From a checkpoint of a small mixture-of-experts model trained on Wikipedia.
Size: width 128, vocabulary 2048.
Experts: 16 experts in each of 12 layers, 288 squared ReGLU neurons an expert, 1 pick a token, a softmax router.
Training: a variant of Adam for the experts, 557M tokens.
Below are experts of layer 8 (counted from 0) of a mixture-of-experts language model. Rows are named router (the router's row for the expert), gate (a neuron's input weights, with its number), up (a neuron's input weights, with its number) and show model dimensions 32-63. Each number is 128 + 32 x the weight over its row's rms, rounded and kept within 0 to 255. Numbers have three digits each.
After each expert's rows: "gets" lists some tokens that make up at least twice as much of what it gets as of all text. This comes from a sample of Wikipedia text that the model never trained on. Tokens count by the router's weight.

# expert 7
router:070160148126164222132116137140108142070151136160119148146108135133147120146133119194149101085155
gate0:164107141143107091117130098158101091122107154106124172108045101097184157114071153145140142138152
up0:156126166136112111142106040130048153133132139081093149158079115126157069106081123139159109133183
gate1:171180121128166095165168123049095130153069080078127088144133121086127092091176130110118156114097
up1:103079129167087181090110138200135121112193193188115156122118116136133167154091136140133149128162
gate2:087123176158094149065184044131115144093127069147145137107104158105132124092176112172100168110187
up2:165114116163167155100105129164152150134118127118125156134181080139126101087134118112130153141124
gate3:106142181134109174183111075086125147110099167078135132125157127120084115133176104144107155108129
up3:109139163147164101121122079144095119129146128174105105127077132100151075092109147155138184161099
gate4:068141097217115125071134096104120127151126149110106125115059143122109138111132164114143151156172
up4:070129108202122127115140079108119151161094124108115105081068151098093152083146162127130156160177
gate5:080127210187122129075198082171121082150077104121169178196116146147126104220178161110125152091126
up5:158129079106150135150074184090117105116131103159100057102123110137167160072102104109155166153138
gate6:107067146097127117161146062050172098141067101129192117109092130109183113115148169183101122162119
up6:083078117082119134147109092049178118127095129156187107116094131092168101128160128178100087160151
gate7:175125159107090173132124133165088133122155155166133189138114136116183133177122125092147100117163
up7:149089130122116175134126145134098153132142128152127184136114141119202142158142110114139122113164
gate8:136115160134091132102161085148139135162184146120101128112148142176170093092168153114082190116132
up8:157124102144154110178092130079188094161129087135058109177073129098153127130129143126141158142166
gate9:131084113194125145164126135112101083138108132159187137126136097135136242152118177101102136129177
up9:116061120197130154169112149156076066129112157162199141131168127130132233151138181108105155141158
gate10:122152061164144153145103032077155102091082139107147150130089175074085115076120166105119129081129
up10:118124139109134109096163207095162206144102115192160080160168089170134153131110079153151091162149
gate11:155142127160117110168167040078078141131116120123108118174128169131175132139094118116210087133131
up11:107091091106129127084100193180190093138129147089143142076152113139092164093162143143053166120126
gate12:184199093154115117121109142077099152162088136113125185113092113138149079145101134116154158140161
up12:164195089134092138150127153090104143164082109131117198119078089148144089145120130133163153146138
gate13:086168116144092134109133142150100127167145123090180151113158121138152178154120150140123194159097
up13:178072122134148116139111114113139096095112110178078121119097119115118095127110128136138052118138
gate14:151084127164115132153132143112085152146147128095147149176139103120142165134077153153146158156158
up14:127151167092145136152149104129149115082128070101146143156130076119110053183123112138132150124137
gate15:123136150155178138180092109119129088144112197114113114071026145101125126122126132125210153098123
up15:138122107068105120080131161164126163074174076148139137192217091137137149121155083151067113112127
gate16:151143147140131148182120085145182131128077136099176113112153165153156168103163153134158080147136
up16:137135154115151131189165114089177133145072134060169096115140180147145157085148146102126116126122
gate17:074171113129084093107108096165106084133102112126197130060108145135084124079102174070191164142153
up17:067179115128116094110117093175120095104118122136192128089123146142053113063112173082204139124153
gate18:118139093107103164170130105113083124118131098081096164174089147153161152150093144160128218106180
up18:097150120106100172156121086100085123111104096082117147198111135158172150147093134161118215099170
gate19:102164162162162132053128090065131055119115142087093115102126186142168152193142131106103159131069
up19:110140187137124124100145099084117069120123114058110112110163166153152141147115119131143135138079
gate20:119108106145090118139110103139159126141122057145130122109149123099133088189128131130110114170111
up20:127151092135159118029103118167100133142179152128147113113042137088102119109137145095168169125089
gate21:110169074110151136223129117167115145101168065108148110137120175142144097139155106156204146126170
up21:166117158174137145077109127142181107105099139143134115160165112105109110118105131125101062099107
gets: " of", " in", " to", " at", " for", ":"

# expert 13
router:173191108150127065141135161170099086097129156166164083060122152145114149153093136098117163149082
gate0:103079048142111160151147169115051162142126124130145153116145117157123162144089182185124132121191
up0:111179173122083154133110081100151171153105118129137089189158071076124107111123058045148184077072
gate1:138124144131174080112157069108118178195187118081120127098113132111088101087125120092117075157026
up1:163120165110189095113149121105105158132175167102097108150128155128095137096096128094141071138037
gate2:083145121184124130154143100166043122177115124171143210108121093198159147177151157125114163188163
up2:131149142155106114149157108190066121188137111191153185110105091203156160199140141133108177197149
gate3:124139143092103101130149179119082081096123131123110133092120118093126140186132145132115166151148
up3:148121143075131127131155153109133112123154121118124112106135165096080177148110145155126150147140
gate4:196125110120095133098120060146131132127177157140089126112184090084136122193098144135145131155119
up4:135180166134096156127059133163162114117145118139149143153162123088160112111150126101123146157150
gate5:132143106091127105141099094048094059129163137139129124149059099110186084184107135100082159127109
up5:117102121200112182111118159169155177114106126101153141109173147170074167086160141173172124142195
gate6:150136154122159183160082091138151194148138117170128118042112165142168151116125105096159087095094
up6:066121083129145142154146135145162061116138145106120135162140118112140122135137136145096141103123
gate7:092191192131146105108094052118195126153089088129160093168105202087123149118122151123149153140083
up7:215164156138095112146128070120106142121131091129157133152187101115141146143126116146081091097137
gate8:102169138162101086158103093137151138146095146118161135099159125103158165123058134136105175106107
up8:136100141077171180084148152097092123133128095134091130147106132155116105134201135105175080163159
gate9:117143077132130117103155067064168139129158132117109134137076148121159100127119182186121086115133
up9:106143094146129105087174063098156151146179136116119137128093136143163115141132188149119084140126
gate10:122135147137099089123086135138138069109106136102059082109083070074099139155143162113092104126181
up10:135152124126116140180118125105143142147103138154123153209115132156128154082093125124148144079124
gate11:147135160149111067085157144137125068118149108163139101117132109123135181105090120123125096230143
up11:148170126080130154162105142073104145122083201112133124171166116110091069137145114123061129116169
gate12:126095135187118136098157113123079158135194153134144119088100152179118137168172150133133134213120
up12:161157153091176083149121150145104142151166105124080146086151108109133117101119129130145118068065
gate13:089176091112142152151198139143158151102100117127174122168145151115069173112099133114142163070132
up13:137148139096141111203104125097095134126071163156113136150175151131134171157156116096111114074121
gate14:178171091137086084110126138149088091119103102156120147100152193066089137138080115113094128128126
up14:112148132193114139151163115142094097114125061113096115096145185082152146108089133108149138135136
gate15:113067131183087159105108138121067124189087109091083184113174203117106150111128187116137095105154
up15:131139144071167078152149099164167140066204128204168066157073053154156124168115051136121126169094
gate16:118125081119114094189102143119107133141108124131128134127104162131079135181138122102110132073079
up16:130150149139160162084156090125129139087147129120126136151131113138181108066091115136118104167196
gate17:181103088047138126149091093142130058185109106114140161169114152114134167144123156080137129118168
up17:075165169220096143109173156108125169082145137139100108092139088140127075121127107190138126140080
gate18:163138138124066074141164155091106164126190123131140117136146143062163171092095115060109138160124
up18:140103038143135111125175134112167221138142104139113108154082078119116108107128148155102136065112
gate19:106149134140133126121200111145148186174104095140137144101157173081102157159139103151139157070183
up19:129153126136126095121196120165168193144116101146137133062180161072115129143116122152136162112165
gate20:145164180181099130130095061170111064118130109144115118131195155167145060180162128076166161138124
up20:150113114145101118119085085172126108127128089079148160137139185134169122139138143090143156132143
gate21:083139165088161111178106108140080057171095107121114132069186128130139144125122144069104154128146
up21:122127114120077117157178112147117061156176151098144112089084124128115112143096126141102098117188
gets: " S", " J", " N", " L", " K", " M"

# expert 15
router:155085100074127131086169172153203188120174096158123132085081157097143136187160067185182101121143
gate0:170108082113120118156171092139148119127054111155147154131103142149138111112014138134100144153114
up0:077164140149127179116111157103104154155169118132138084166113145044159108129224136101163095128102
gate1:148189092138118123153056103120138154158078089155141174154113159114071154120130144125147076134173
up1:146117106134085138085207085122118149074145094174073117083120151180118123099124128151183117167116
gate2:134154109105106121091168133148115106145177159151114174092115169088110175122163112138140125153120
up2:133141142148116104156172130143197168097112071144107090131183104115128093089187141126156135160171
gate3:107178089093144117129064163142110138190136120155101191114170165131133132089108138090130160141107
up3:135127158162101122097110145129132128045061104156196138148128150106120116159158130103122108087156
gate4:168087121154140143120195130071120118154156103144135128086157176123133123092129140079135162126120
up4:167098106130139137104187138090125141136174120163144130066174160120115137126113128100156138124124
gate5:102090102091107164125122019150119119144161123137140149144130137073039125160170126156155095170130
up5:135187090141149157134110136192134121125165105147099094113086122044124103140123133113198146142112
gate6:159120058099110110136157128165124118118139087084138087122064112089119118092073160167141171155154
up6:107154195145137136122070133082123148141108168175121171142187140159144105164193107106105083107085
gate7:169160150101133074117114150038164150181159192128073139147114082074108117132151102137140107151177
up7:141131143127152083203076122124156126130143170099129048124135126108111144123124137079154111087215
gate8:106103086174040096129091101112155125110142146091160106121124052183079142071162111191147153091167
up8:068109117176079094174110086086128101149109192083149111128111100141131121149137137138131184079163
gate9:102140151106119148107110086111084138098121178066153080081143152117131100171118157096138098151126
up9:151120122138109114156116149115164133215129062183135141162098074131097113110150098167112147135150
gate10:124193156145102191133170151099096171166210146105109135091145196171127108135122111131120142141119
up10:101097154122121090093117116132171107107148116156115123171139032091110147098135158150130176123156
gate11:120138113122132090118181132107093144109138094102145151146084191068110161146137131152087096166201
up11:113133125099113091084164133110097125071148144130130116120113159143148104104125155104150106133173
gate12:119165072132136123135137135087126152189168115082173159141093117148110098112137131146037072150107
up12:128189060185152093170116152091098137171133108160159147091139113156064201141088109176172094120132
gate13:134138093119118118130046163133104118167185111104152153031126170186132156168118129100134095172167
up13:140186138172100183142111118133089128133113135137209123110212145118142120164105132136100123122068
gate14:169118182122145104093133145125083165164175141081167111097079176153135119138183120166119102177181
up14:097162080113122100113168125070175125073096112149089152146157082085132124127075123101130144091068
gate15:111105134133094112133100083144117092153121113092097144057200191112124140123086147129166138163096
up15:125185187119120124038138158131152143091098100169100142141124101127134101161075115083087091131124
gate16:155157156202119165114126127107091059106134136108107084145109113115184107180117143142121157102162
up16:111096191136107127110158130081103108117134129118119111155084123126238100140088143154142139107150
gate17:129091126166128111116149129133134100100122070178077169088134173163070136116036143131120160176122
up17:139143134077119125121123139135122167173167170089168099142115085084177111110176101141151093115126
gate18:093135088146095117125083084116093138093107163097156131117107122132119127111116138063165106158140
up18:113130078105090121156079090127112165108103177112153178109104144143067125144112117077160075154136
gate19:128157148120102113104152143110162148118148121101129165049198127189124150161103126088137140158128
up19:092106131152170185096163153179118129160130121101129099106175174141140179110022133070151120179124
gate20:077077133154092143103093127117112170089091127124157136122145134175145083165150140060128140144178
up20:034063128179120149121113097112147104127106130134152132151187134098084154114092134116132202087127
gate21:113213143153147125132112178112128134229107142149125204054173157142167186159100136138165082111173
up21:147051120121124134140157077152114106032151123097145037206089086127084065093173132131071186156090
gets: " the", " was", " and", " is", " The", " were"

# expert 6
router:161154116147130172067105165171099167110095151144140186110143142151078135118142124107156074130119
gate0:109104087132086154094173145089101133212099105117130125098107143152140153142173153145180131218119
up0:108134144140052108150114150084041102161147147100173129138122139168099135137114160099202156169090
gate1:104127100165109135128100116107088155148107115147141156174132151073133106194162136113106119119176
up1:172162185186160099103138121151137124114137170126097147112131101196151175071108117113133144109080
gate2:099120097125100135085140154167132141130135069151094109130185185127120108155127146117194092177135
up2:087128064152152105091140189127114148149121118158119107104142166152111099164168134121144114202136
gate3:158120149162128139124122090173085111064191169175137165110108136143140138125082145143095150166108
up3:158083124179117133124138100154084139068136095150167189083094098170123133085100142174152108168140
gate4:103168134097097149166129116058146120142104149105131186140166122078096130158173127139163118177104
up4:165116120132130135109141123129192180157186124133168114122137076117114132071142124067055091122093
gate5:138186182138061156182128156129100144103139168159119124124150118064111187140053131136144079132170
up5:114168145141088127153125113158105128117146131156167144108135122098147149179139138132098088118137
gate6:135100087106125172112190111175100123145174133082124146141140130114169135065085156204164127095141
up6:119158170138125094165080131104155110107080125198129134108119146150091125187174108062100135173097
gate7:165096113104094129137157110078117169168092133083150141181134083112112137144129106097160062103126
up7:081150117151155106148092122176153067094151136161089097104122165113135118113130155163083171140121
gate8:156113127107113166161161143119092135096104107078129165105100140091071218175054115168149125112125
up8:140088145076096157158157154104107129097114092108107161107120156091052232156071111144157119093109
gate9:138162133177072080099138147132070140140122103191170142183112140111083117134131121104102168141108
up9:093110129098171210153135092156207117110170143074066136115127122135178129130126135172179085109151
gate10:122103129128101138176124095148100130157135144148166183112178127152131197102118094096165165103159
up10:134110156128151137064164152091152131097116122102102084142078112130123093150156167192089116157120
gate11:133145121110113113125130088116158125157136059186157143086109122105182128149172110067054115149126
up11:097173087125142092130143100130113100154195112160189143155138113100187160126132151105110163158169
gate12:073153080187174090112133129117101097155146117072065151124025116106116081123095155117123155172139
up12:068120112188154045150151127103111060167139115064063146168081156101139156161084133108107120156097
gate13:053166096136100149122155156142119099121153094178168170189155141106211093152115156170140130100134
up13:045195097121115165134126160148153109100120096160167164189207135123186134176088140139136122087174
gate14:177109131131077157144140049131052176135193112136123119204133154138115090109121134159078136112100
up14:092153171086128106182140154136223102122080124175125120118099112141129119157164125100145120130129
gate15:119085121179098122094163108143061137133172088085156176145113103100102118113136132108147104120137
up15:095068130160084131105170076145083142152171136146139147156115129129150132132140142095126092166187
gate16:135139164174144185143134160142081098172130095157167153151185143112113160093120137108070097088184
up16:127127123101139173122131126201159099128110132121139212133101113164106141145165096148081093144128
gate17:157111075132107192202114125129172138123099121080187125084189111121092140108139157127157093098134
up17:111145122132138129175113076122192124136113089136151141121185136143112084185120185167113087072103
gate18:137122108182080189101205145035148125155121120149143148085161180134074167134173142105110127195129
up18:117120094175104112116192106028138106173131123128149146091131217136083132124152155073042122142121
gate19:120162153146110071112083068126144113122113151136088162068144125121164124150070116143134102155097
up19:152082095101158168165165165114144114128164095116148102201108119128092137112196133141108147120151
gate20:170182129139104095093166137077103142211112127153183105075159084067113074126135131112113077135143
up20:104066134130123166156108123178099116059140137115070124193113149175125160105104130143167173092088
gate21:093149165161118122141128130097091099123127166116137093145148179115096154089124155111143130133124
up21:142149128131143106083114082158120126132188072135120150133140112136133128135085097108130170210077
gets: "ed", "s", "ing", "es", "ers", "ies"

# expert 5
router:114117125151177137129196152168112047168189150188156195077083146116139118172106144188121145115093
gate0:081163085110145113173123129161159120135114149145111184147191121095087115125105113107130092108122
up0:133138175146127144084151121074111136104154112105123100097059152144173166103147132095119128165189
gate1:170027146146180122120175174165136148126178126124130094093145117098124210174126121245127124121084
up1:191048155166122139117191174158109181162178102097152093104164109132106203144093158230128145149121
gate2:065120115114082143111157115106126127137073094137148173067103078104063104153093115186093177110113
up2:091117085130077132114241124132139175197133115141133143109121119111137089108080123198135150150131
gate3:052149077136140082151237124074142151199175114130112099089074133118105163163137139190161091142106
up3:078143078123135062151237108078159161207157118144119149088081106152093148132119128162168065138115
gate4:102094155167168108165138110063090106132079143102121153109087167159167149103128160092109152108166
up4:180146117132104152088053173206173150131183131126109097154164133107117064126143099128151088143102
gate5:093147126209159159084146087158097115126190114126108113094160117112150103160130140182147145083145
up5:147120134042086118185102177089165135131058130117149135176102157152111134083138110076114127171121
gate6:172111134051131165136129159136115090136143136091104102121158144160083121102121149128118162185146
up6:089135113047089125129102146098080133043115113098088053086126208187129125151087129075138136114179
gate7:144097144159073122118143159185137136144183160102142097064055058145145138115052090191139126132133
up7:120099094099166179138100105171115135088131121137127089145167168155045077130230120087125145113146
gate8:147073182146122152161122101184170220139145144114138056160120145130090173145077115174132117141149
up8:085153102106112131099137113083088111090120102152156158108105101101184065116158086101128177097072
gate9:160158155119134066144166140138112105168132090109133173090091111178160109109176145174122146088137
up9:102084075106168184070098097077092137080094097101145044200112124111139133076110142109101117105088
gate10:102181171110132121073132116095149152152171126083190138099148157106117098186156108150106152070114
up10:159096072106133114189130143172116084126091147147080096121116076137143172086092144110140112169101
gate11:099143138134149111174126105168134071151153155152159150095119086124165177192167136188126178171094
up11:123142137132147118171120099181123062167149149146153150089137113145150173177177141193123167174104
gate12:159138127141094092128065136167146076101156161149147189141076151130119133169129134145135123172133
up12:155110138129123106193096152109134115155138158135114170033098114155108131124097160153105138137173
gate13:097161155210111106100112121117120107184158099097085068104135172126148164159166166108098137133116
up13:130111139039148179128130089150149169137080145066154193155139139133098131064089076124187133083138
gate14:092092090113080107179181093101105131126133137123119122165078133137109084058102133099087182145187
up14:095112138127106103167182120109122123105136121112113103129057153130104078097093128099067195131155
gate15:174060135129141065199138147117116103119156092108132164148143159081172150193078113152152114122098
up15:169069137122167071196134138133134092109157089120138151142121140069182133208082110135155103109076
gate16:132073102141144144174186178153027038119116139161173147129159103089105191174124117157112170083127
up16:157077058121168128162202154148043053119131126156193149124088116092101156161129135162114168095124
gate17:088142138174103118110164082119133089113101123140156147162141138176132119164213129159159162153112
up17:187109137106145186145105157156132164138126097097091130139138118058142157124115113094146079085130
gate18:135131100093142169160088155164100078154163082121134151116178121081147120087074151128201097151182
up18:143068165169139094117219111107157171132076179116124116130092122181112142153171122112082148108128
gate19:175110145173120088135144170154132101178066150154113166199140046075137152166159126184112127110129
up19:160114141165137096182145153149159108165062146153108147186139081083135168121168141232112116134133
gate20:129179192185183103158176147144121153154129165171134145067101136122154121105122115195119137123119
up20:091077141111119117141073095106155070123126153122090122154105096190140158096102131169153113229093
gate21:139129165117117067130186111104142154131154143067134091125132156162153176120118134101100094103136
up21:115158128126118058125145094114138164126156149078142118141149170140142182116131148085109111121151
gets: " ", " a", " (", " A", " In", "A"

# expert 12
router:126123162101104159155171123111161142174067083066162076191146148106111125090099135093153118107179
gate0:182078153124202123136110113162066108159091060118198107153115162083094120121128142097071098159136
up0:137124176113067110089153153122174166119144090059094112141187155161139126124105116201133180143118
gate1:122118093063099117132109141079149128144143128074099131122145197151169107151115146118091123145134
up1:106111105146121121140152117120127147207158135083149143133145187106158164142074149130146154105129
gate2:078123099125180125124141139133156107153168112097116138094117145200163121151140161130137155070116
up2:078108102127175119128146144147156123172164123090119133109130144218150104130125156134124143067116
gate3:132154137107138115184156163122154132119122100126099137151131125110163042122137144137134156119145
up3:119129105133123144106109100114113146138114137192192090091116143096098185121126107066082101179133
gate4:152124149150075110148041047124139121166157100159162135157118166045166147138059142118108142088143
up4:129033128118125126205162173152136107116103106132142105103118126117126160150042116114138162149146
gate5:102086118141097082090174163122141144141178072070196111132140100213103177125109118103155165143145
up5:124166150147170179154108105149080108128093193210094139129108127054146073117126134172109123124118
gate6:175131096184110125098146102173111177204162159186197131168097137132117142155155140149151143100112
up6:169099113171058125070143117146130197212155125155172129173101136127103160163130142147170129109107
gate7:116145072128120101161119224102134135080155165115162125154052119160120102118059103105088096116133
up7:185040171140176117193103120143078107105104145124125135122140120149114085143089144111132093169116
gate8:122174181112123136130117085118108171187061083125100120146098123126110156143167125091120109080117
up8:191130198149130116124211080137110130100094043106113078108101084122086135161132140103075069185121
gate9:088124122110152127102119086123125120173139087104110116117121144158100151136073127112153107169169
up9:093115123110167128088144077117112117174139084111117111132114146161095119124078130114153103190178
gate10:191149137128083107054145116112126045137127173096107169088148139068077136115139147114087134113149
up10:082152129101175098171097100128159189100149114153164132135118108166177137158160115139127121153085
gate11:098175131105068123072119151070098097060124164198124218161129157154147159110128163142067103102140
up11:136089112159179122168115133196146130188139092101133052088112107074100084144135095110153148156113
gate12:105111111101195113103067115116113084223099099132116132126124148063128134077088134075144156117119
up12:060138092150120125095086106135120078189148063111137122136121232063136150155165131119100151116118
gate13:109088146107085062146144097151113135116132136061131145152114112083145136093079163152128088101171
up13:094215093169143058119124102187127069124154154128150152133092136109144113104118159155082097152150
gate14:120154075129092113106169083140120127165118123155125131118076176152162182090114127179144095079136
up14:142148106254103114121087119150155107107123141136142128121191143045101129180100110114095177112173
gate15:125105130137115173151100156151115139164086173160099123134119127122087139148150151069163041137087
up15:093136109139149118093104172079151140081140144086125157131142121107166083091122116087181158108162
gate16:117137125149125138134141085134093117198176152127121122123128118072121127095101162130149146212135
up16:132120082142131122151136109090100096187165169101130140128107110043108080107127150149138129169112
gate17:127100125146117134146183128107095104161137145141154205130121131143160141123141123172157247095088
up17:136162115088091094109051124094183160126134135141094148111096131093135127186086157120097014178116
gate18:169119145092082086180123076092127107168112094098209131124121164100136146144092111132091045104113
up18:078141116161183159092123156168130146083142171152049151121125076159142092119159157138138205162153
gate19:144124200077076128154176062097119155124184123152076105122142127115099104087098105093131106121150
up19:102079101125141132116196156146128158137129154103081107129116158153089030112125131121195113064162
gate20:143111086143112102084104146108143142125127075126122106138151187158170103149108140136134080124146
up20:117115095129109105099068124116117146116115104131149094143158201153165109116141146139142092131148
gate21:073173135169176186102137104152134134184085169131128118172177126129178098117118133153154158162107
up21:099171117166187171143109132076135062095111161127136146145172120126156129196179163124050121158138
gets: "an", "a", "on", "o", "as", "ar"

# expert 2
router:167153099154157053095085100134123050093122168084174121184150061105173129145159132159109138190109
gate0:104157211115136091189160082144149056148117166139143110160121085137137175127134136151174116138143
up0:120133180155155115156080117105074146139117118171178151138128153111176161064118109097131201087116
gate1:148136102109124103186114121133113122165131089083156148126115132098165087134096162122147166177124
up1:101160166145089122164146149128088140143161173147135135130133124148102105136150106072171087110105
gate2:149131064157164113130109077192120133153099117134155126151149097132123140166091118185133098140182
up2:152182071186176108097120084202109110125129135116109126135102078114111153180080127196126144123203
gate3:198088111157104153091111121166127084201166136100168138206137157073196100168157152085109110175113
up3:144110186169153146125171135113097181171153071106111127121147152097164072121134157116131192164153
gate4:098151177167140114135159139158138099159098143194137118123065108117114145131097140158105149126185
up4:159146109146144118127144184099112113155097114207115135120115121178054163147135145170121141115139
gate5:143167108114211088177094104111113061141127114154097092136149110141147103126096111095142167120149
up5:137131156086068145124122103158116144138080118158144142185088146129192131151131123166108083133152
gate6:111202135154119094125170098148133054142113129142165136141136132123162145125155145189175167107063
up6:100103115141094156130084150109087184107127156128077092146221134077078121163181078088060149130150
gate7:166104088193047088098221085122083045140134154076104120155119181166145105148045172119109147130156
up7:090147184081182186149049154107162206126133082166130162081134105100116172089180102162159107124100
gate8:070153155190113123157154067138149104125134173122136138160066144077191108151136139095128077180141
up8:107142114205078084160147097133132103132103162165109138161074141077182116142125146152100083184122
gate9:145132119135071188162180124126125099166116135174136194161147165151124183125182148129071083140119
up9:158146096161084156154143149157113111163111141187143173140139144141137189140191125146053106107103
gate10:143133120199182089149141067129135130132130077072152142128112100093214122138113124096140184127190
up10:144164136192191097123161086150104119156136087109139128133124101106178144122081138111126182146166
gate11:073163155185136122147065149139134132165119108034111182127174142095120129089132117141164092156152
up11:131128205151106093162166141128111112167140105107144133056134128122104142093128089136162077139108
gate12:176140136146133100129081132122108109142136127095078157145115139080153183162088126126138132126138
up12:085133081110137153132163157107166151148094120206149147140121132157069131107131115120053113121131
gate13:104207154110077135117182167116122081150081179112112158101160111111149131124057142211099122165157
up13:128168066117073145132115107144123085120150158106102102120084144135166118083141148127121188084139
gate14:097124114167119096095138124133101152189141127105112104120125131190141136144137105112085129117111
up14:177198161113156110167135119134178147052113130186135157144105122082112146132148115143157102075156
gate15:176110105163155126132076121104105145140117153055142155058113124162136129141164158156077165124123
up15:063166131099092132099161112141127117062131120186112102182100107093128064112110090087177090152141
gate16:156201080079067110148183089079145054189140121075137174094129110116111172125131157143131142080162
up16:086057199200212146094075177173117188084130133178126094166106157136148086122121106096111113165083
gate17:103130044135086121131127087141113070162122129128175150130117114138125125117101164169158155178093
up17:142130127118166177164088169096134172094076111096106133152152143132078117152182092091072099115138
gate18:087055077130108108104209048101123126191094147122108095084121104128110067097148160139039156113131
up18:127159165149113076183120142154157101045118153109171151136149159198119128117148116097183169107119
gate19:153126152127105114124124073123122121175176094114131145125168120067188159145154140096157110151114
up19:147146146161113148133097118111138140148160087107139144157173138104206158183153116159158136130154
gate20:166148090126184093163091077127097102111200138117107138134195197111157153130121116129108148114123
up20:134141111094124135072110146095099100160172148110168097055157094127097112086174117118106135141123
gate21:125144096134040175153140129112113108136113151132135118111082106102110117062096128122125144142208
up21:162166119147130132156077081136127115138083163059128113149146099088143134163107135138091158187150
gets: ".", " ", " (", "-", " ex", "S"

# expert 4
router:165124134133133146082164181103141188126159126131106145094052087125144137093090107122149084100172
gate0:137132104148117097134071145114081175130155162132071104158125138143106147100131124233105125139146
up0:154137126148135162161111124114105163183129147131141168142110121146142202168146146176098153142190
gate1:109165160164154124169144097083129104155134083107184080106079087158124104157102148150150094107118
up1:165147159161129070174137101068107085163154104107133085137112093173174139174092152083101092129102
gate2:108157174168066110098177167160092153138188109112148188098177149114117188134126129090188138137145
up2:096134139101191096175048088065177100118092127098095062116112082079128038108093133144049130077149
gate3:157099150158109114109178151088133122105096151080132148097160148187124110119041144101111151159130
up3:109176091092154189112105100194090125143156102179102109155114123123130128129181107159155109137095
gate4:174131102175104094099235088122102142116102164088145168132074144146132103178115141110133081151151
up4:116125121080128153138034171122190149117145118159127134140155100086141166096119102093148094068142
gate5:174111101164122114101151127182064089142173140087139160141129178148106143104160140121170133138151
up5:091118123138146144163125100108164156162146097186095065082102062099155097166136127130197140137111
gate6:177128106169142141127142131096106111168123163069108123111108132131080116134160142094125132133150
up6:131152093148145055126127182121133073142140162104099160117104091069109090144128149098105145102090
gate7:121097088152149146098182116155137105114126130093117157072109154090098162108086140143129182111091
up7:140084152123140135125172154156115071139169119104120130112126160110089163154128149157132157161138
gate8:075158183145124092125085091166159129100075125143117148132079098139136116164121133133149087113179
up8:183182116143083155143112138114122195129176193088120164147105142044162151168084093147103129128087
gate9:061071149104154115097089058120146066123079103167129128152105140143152129130139152169183117114128
up9:060114155134157153069092091124163052134082108149141114123078120156117117133158140155151110102109
gate10:146101114139108175099165190188091130126122117138105150069083138127123118155120149111133155125140
up10:144165138079153124159118106106182154094112154126114147178160091170169124156164087112051052128145
gate11:115154134123121156118124120155116108196161090169185176114082191137118094123064170207149162197116
up11:120100103158134107153158120102110145093112177057082102136151055141106152136196103109104120071139
gate12:170190094126123117117143121072075179146158115123145152105114160165174194167100101145135133121143
up12:094134183178123107119089107081128142121136119099196127165106106113103097158135120116115133045127
gate13:092117167098152106124130142153123153085109139117151137127093100085097144124136160115163167087073
up13:080139090076158163132129172107093132122152131125158134142089141144193092086159161150162142128080
gate14:188138137095110139149159091045061099180171104144127156180149113093071129135115103081078114069186
up14:157079156122075112118154130104076087159158141126148115144168133133108167138168105087102141086126
gate15:173162127145127088130129092153106133108146118110129160097159114122099138169129133109141139121173
up15:081120079180130139131132100144119094141118167114189084180099109125156093113148150131141153131118
gate16:155148140142132120089193148085127144129136092101143145072123122146118179087153140150170169107211
up16:112086140055089096113189128122145113128074113109166127113105151130122167104127159161112142118104
gate17:185162055137093079144084091123106175103140095139142126154117121133130101133119135070108109130172
up17:158122122130140126118068148112127133117112081094203137130140115150130160106156139111189108115105
gate18:134133109128147159141094125116132152171168163155139200140149135111158112121052121161145166125124
up18:151163107135117138140105099125116128171203175147080187098149126091165143109067125125196143101127
gate19:162144102141101112204104147074103128170151131139113187059134087114150104116125122149149117145175
up19:075104138130158163087084111165167157112121158083148092169138188119079134113160133107120135099126
gate20:163159116101092134089115145115122141144126159094108113108127072072161118126113087146115166185144
up20:178148112122100143069106154174115128121090193094101065109102113129150086111118102130107190159122
gate21:069126086109147138124139109129081111120165113112157165108146141138100075111128171083146175123136
up21:071115094104141128112122103118103137123160131116140168097138126127098096125137145073153148106137
gets: " that", ",", "ing", "ly", " to", " and"